From a checkpoint of a small mixture-of-experts model trained on Wikipedia: vocabulary 8192.
Below are experts of layer 5 (counted from 0) of a mixture-of-experts language model. Rows are named gate (a neuron's input weights, with its number), up (a neuron's input weights, with its number), down (a neuron's output weights, with its number) and show model dimensions 0-159. Each number is 128 + 24 x the weight over its row's rms, rounded and kept within 0 to 255. Numbers have three digits each.
Before each expert's rows: a language model's description of what the expert responds to; "comes after" lists some tokens at least twice as common just before its tokens as in all text. This comes from a sample of Wikipedia text that the model never trained on. Tokens count by the router's weight.

# expert 5
What it handles: Opening pieces of split words such as co, re, inter, St, F, plus digits in times and table numbers (co|rtex, re|liability, inter|mittent).
comes after: " ", "-", " the", " and", "|", " a"
gate0:182149133147132100126126143124095093119098123112155132161104131103120102099112107119115139120120142096136083154164117111115156141151128130127120174080137138153112104111155083144118144143141125153198124156163155120105122149097162127115163130114098140145109101104118138120148141140120135106125148110111095159140105110081105130155147089100104093092151138122104124140057115143183113104125147118143158120145141112128136098120158093097131103095140109159128083121108065121124171122126153
up0:149130126077126130103124113151154142146069126097143083135072159119155135133112092126124099141156144132139179118167135126108149152107131172126136152119113147131144124119089135148099113159108133141134088129103184132090199135118153119167144101072139167128103072130126110124118154132150145113109101118149158126147155156109126087140132101118085122168135117117092141130103140118129124151127123119145135142079115140108094082127173108171111125152092147105152147128118123138110130150119142
down0:099113098128132153126151121119152188134111133144214136127120112120135140176101128145128113096150125109165109102132116100123201119151141140146150117113152166125113139080116132107108127169147142156114091105154135140119143143119122141152122133109109126193120137181118111143102125100133140136149147098140153124151094131138090112119129139106102112142110135101115145155107144108126141181113175076121133113148103126102100066105177144113148113119101144138112145116139118107094158125156161

# expert 37
What it handles: Initial letters or short first pieces of words after a space, quote or bracket, such as m(other), [a]ny, A.(M).
comes after: " ", " (", " \"", "-", " St", ":"
gate0:130147126125145089144151169131143126093150128120100129159144142158080123158142121109117126071129144119129127135114115136169145162102076154160157186149117146122123122094094108131144114133133064148157155159133151068153145100129145139076119120144117123151119120137114125124109158082120108146139127121104100103123129095188151105125108083083104160106130152127114137170126132125115121136119137192146097135153159147118172108102153110106141132136122093100116146087115154132135102139149129
up0:146143126151150101122138138150121099162124158119140112162139154144124128145137142133080136105144143110133089113112144178133074169132094149134119190119089146104119113088112140131150136147119085122122165129136136108155141127133180128100095160169112116167158116177117151147108138110119117169132159111108127150103145087194166108130109082102099145108094131124119110138113112092149128121129106143152080155116139153135168098113166088140155108101138109107114132084146134154114109125137129
down0:082143095141111093098103148127136094158115102161089108106120143142138131099110142138133126126100110113160150126093110127094095182166121136130137112150109156103127125165106133122140146126144125073087178132092131119164134112126080118085151127145152121119182107116156125120163113151112139144100149119131103154114105182138109134114132104138202126128127144134129096145125149087090126074145125121162083152117113103134162141111085109168115088112143129113131111106142122110145140165122132

# expert 11
What it handles: Final year digits (195|0, 192|8), endings like ed, led, ing, and whole nouns such as history, owner, rights.
comes after: "9", "0", "1", "2", "8", "7"
gate0:159116172150107113088156143117116111142144121105130139132122169152120145105148121142136152129106126129133142125169108094128114134159129170137143142129159114146115153093138129160143136139128115137091136151106180124141126176135099159112122087107113155140089157150090137128171154122110157132128141138139128104146165118143104126104143124103090052102138091122150164105160110123123127114073139131093079114104125121133179126136105110054139103164117084108128128129112140163167163093112134
up0:103172094098133142130137122140142120103075123135120100152111094151129094149130152112179134111149156098145130154168140116156129118095127155115108143118105135134132114139091126100107161130104138123145086122126122081162136155095141141137134166119127133154119116094095105069146169074081121155135122109141146128155090138112129089113125157110090145117087153146160092099100166118147140102146092123115140103108159141120124131124126097154136186075120144085110114128113127094141092101111113
down0:091165108102079131144140084119139163140108105111144145123175089117103112140135106127166100129145140120142098133136153124140140106121145163145095147065134141103190123153121109168100126155114142118135091137099072125124143163127159129127139163118123143091173115144119126061143120104108152153086143168124136149166135094117160128156123168141127119118116109091106102098144115099171132086122117125099135135109101122149141120111154144086133151127101100141157100133118168150126124143108108

# expert 38
What it handles: Individual digits within years, counts and large figures, such as the 9 in 1940 or 4 in 104000, across all text types.
comes after: "1", "2", "0", " ", "9", "3"
gate0:085155099151081148118129108148135132077134132128134082103126117115141138117128126102115148052125112136135132120148111132123121137117144112174143123147143140111136136126126143143109135142116115143144137115142160105121136168101112119189163111163114131131083143154135131076109106138130111138093142110132120111162128113103135169159122125164153176117142168154147161169122114124129180137144145126100148155126149114129104134091125143156132083155119123147103148213115184138086171116097110
up0:181078153093179121143144151132123111160098140132129191142108115112124117113107111110147104160109189110091145133099129136133139113116124160099135142092115087173134138123129090103143121113120141110121133128105115163110124116153142116101075134100145144120141116112110119154144108135111132150131099158116094166101138100156101129097135148095132067166117111113108107089141157119138095102129117144143100114129111154132137134154156100145143156090131106118120108059159092122171108112096149
down0:120102116096143118142098088134125187118128107133171107145133100137118161110174133135165109100148136122109116141109110158156098123104116105135147076124165121127108112127168121136135123110144121104090122114148152153116181134095162121144149116150072112154105092117142150090141124090114113095087157118149129149130135180115128133155103140155100132132162151138145132127148135107118171159155112130164185113161159112087092167116118109133167125130154133117119119161138175119072148148124118

# expert 50
What it handles: First word-pieces of proper names and capitalized words, such as La, St, Re, So(fia), Car(nevali), The (Hague), and coordinate marks ″ ′.
comes after: " the", " of", ":", " and", " in", " by"
gate0:169140133130099115134146111115120176117092111182167142157112119087128118093074122137108126136133110146112151133122175162077112096132107117153155120143099120126135174158146129111140127062139141123145113143165128132110118101137137130151116167120191155146140137093157106113148134172161190120134141115110150125126125126093105133122138133054166141109135117117150138130150093124168128111120137125120131149157160140130109158138142075111136119135161093151131120163140128097115151165113145
up0:123122158153143138146152108171102140105126106177134098143130142084149151122120118140109141116120128137140135185127138082103137090148093127086175152151138147121119156129163110107130105122143132108117101137119110155125122093139155139146112137100139115109145117092110129093154090134133137089152148108125095099076155164119176141091159110120148139111159096092116103144140121153111107120092169153099178134184138154106112085090119109172097102178116139149142122135140106104121147123154120
down0:128133129102134115150103125138129150191161097147109110152167160149110156091117128100123117127151135140087126133109109097101112117113166141118103134151098154135159104111141133146118168152129138113152165104130140146099103084105111042141123155180109152140146110111167125103122106104191133175125117110085148142132165112122104129147154109135154125139130152109133152140154118131154146135149108107142110153108122154103159164125132119104154148151164171130115126104181174140131099110118159

# expert 15
What it handles: Word-internal pieces ending in r or a consonant, inside longer words, such as er in observation, ry, ter, le in subtle.
comes after: "s", " S", "w", "g", " W", "S"
gate0:137102107140106128132155110104071146111104090133106136154099131154085135177113096145117180109109149068139151131140106101117142085122130119157095112128111162136157176132146165177157162099138131161113136148140128124123106076128103102133130128121165184140152088170136136093086099119097121128113095103086122124123121138112113140119151133145134148106087137160118112105120104089151164128101133101095151162162128141147141123124128132132135180127128152100143149090117141124124091125111127
up0:145142141146105126100124154150148132096127129139133127042132150142122184117154125138093095163098109149146104153122128156137113142120157114125129140129142093095140129139105099119122117137105111122133137098129098134088119156115118094117142118152110113121122127078129152132157167105101143117131109134155135086185140124092106099145153153163090132154149182132131165110099101164137125138162163128123123132132082113123117083135117110114127064125080168118135121161107150114166170122166094
down0:089091119129139162064102108119102120125144145123142122159100125066124144129122093121142132133112134139156135145141155087105151154135137193111083144149105129144142104105077144124161135191108117144123100101136134093108134142121106136125124102165133112095146083107170131129129127155176144129092125117099140118110108118124139127120167172141099089108138108146108119179106116156133140135075133136111089071141098121145140152119156144125141146171137115127121161120142108175112131138133153

# expert 3
What it handles: Digits inside coordinates, years, tables and math formulas, plus a few number words and capitalised nouns, such as 2, 1985, seven, High.
comes after: " ", " (", "1", "°", "^{", "See"
gate0:079109143098152135156149106116124123163067098110131095127115113113087133150151158159146136075130100128105101125135119159132138088127167142132124131138112119160135113109176089131090128140120142139098108098097179084157130187108131140151108099132130143162157130141119113129088143156174105132131143166133125120133144082116137111065145115082119136133158124116153125081128134150126137137151154156090099156201152135131119133150132132146127118112134113141165117121123139131119171122111153
up0:151125142119124133081127136157160138147107107133135076088151135135147136122172141100118121133148118157158109148074098099123139172104119117169098122145119128137146128190155137120138119112124131138119121125102095115128137116138126142133122127099139109126078085122117120162101146084134116129135147128156165162100107126063151116113133102155104151106166158135157135158096148094134125100071174135075131153118109119102145123135136130161075106151125155105162089137135119177101090137119112
down0:099112111121112111133181120090148150093128141111109092150139117179143144148101111116127118095145095114165149108159136102153142130135120100098148144137137127166133135158097137136137081117174130163125160107135129130122133176106065168132181106109143091134120121078116074130152162084081116115083141130129141114151074113121164135187132117137156127108109121118160134125116122113149104111093112129126133101172114139124100104102099114148093132126120152115111105102131128128118154165115122

# expert 47
What it handles: Digits and zeros in football and rugby stats tables (Apps, Goals, Total), route codes like EX|0|2, and the conjunction but.
comes after: " ", "–", " (", " $", " +", "/"
gate0:145152125170112150125122127106144143089112109085160117136136124105088120126143142112102118098166148145119062121104103121117087094169139141134154105123161125130139139157160134173116138127124119123095179136127139132128089181114121119129102178081104145134131083105129160118139092137108119135178139136130097164128094165106157112126154120135106130131115132139174123134120090160146114127123133100156129109156115092098111107134095166144165113112162111093094142092114113135089104090097099
up0:135136138137121151148132161134115105129097117098125126145113112183083124129173107129102155125100150103079163158128101140124132130147101101149154158108104109127134112139140119125134144140114112080162153124142095140134147138118076103084094118133177055103118162095127102136118120121145106143135142110127146109152084125104194086132112126080134126133089143141136112155175110125110119149099141148119090120158145126108123132156137137142113130125093096125094081123108125120106077078148108
down0:126146125128094128116139129096092099139107154082080137130139105187150097114143135128123144096131127110088147151113084113146160126126139103142106103120097175105113093115133120133113097122129140171135158133110118141176121091130055125097128133136143093141140144117111135129130156108116118121137131105134102107128115112164157077155107125095097132099136169115148173149122084119170100155103088150145136100097104114152113138166147065146103140102097117126117143119119142106154124095166152

# expert 2
What it handles: Last digits of years and numbers, especially 2026 in dated sports or career news, plus time nouns such as years, century, minutes.
comes after: "0", "1", "2", "8", "9", "7"
gate0:115162122134107094119129139071143087118127108111136136142125131127126153156108154150145128111129136159133122142166122112145116106127108115140146152145137068139098154122120096118175191197131113113130144129114165129093124115089170176090141122120112107076070113074142114134148112122153123171116126143138107127174145138129132181109137161081102139155144086110114125132092148119098137142128114141101121093120156126126087119183125125114118148130119100142126113129107131164089144152123126
up0:119115111105115123139089116159124081153134108132135134122101134101095134131117144129112089080122143132151130105087103145139091171130127057103162137163122115108152184142092109100109123189123162127140188092103135100129106138120147102151116116125102114127142121098112122089173121108135109178183143162190151113136149139099152112118116134127122121134141171134111136129125114140101170164150105182107105133128108130159114132128148139172149101125138152102120122142108138137146131111148143
down0:140107167153144146137132139105187128136143154087127140113137140127127151135142147099134086100113148147113104189116154128114116163082106112137175118140156106114094098149124151126118155187159131136144174135139110178077127138094109164087128121095156082120112125117138159140153098155104134137136189120150135133139149140126121131096118124102128140118119116172155125115126144114140136138149098146104133086125183120141140144120174125125149102166115106096132092137090094146115149134080123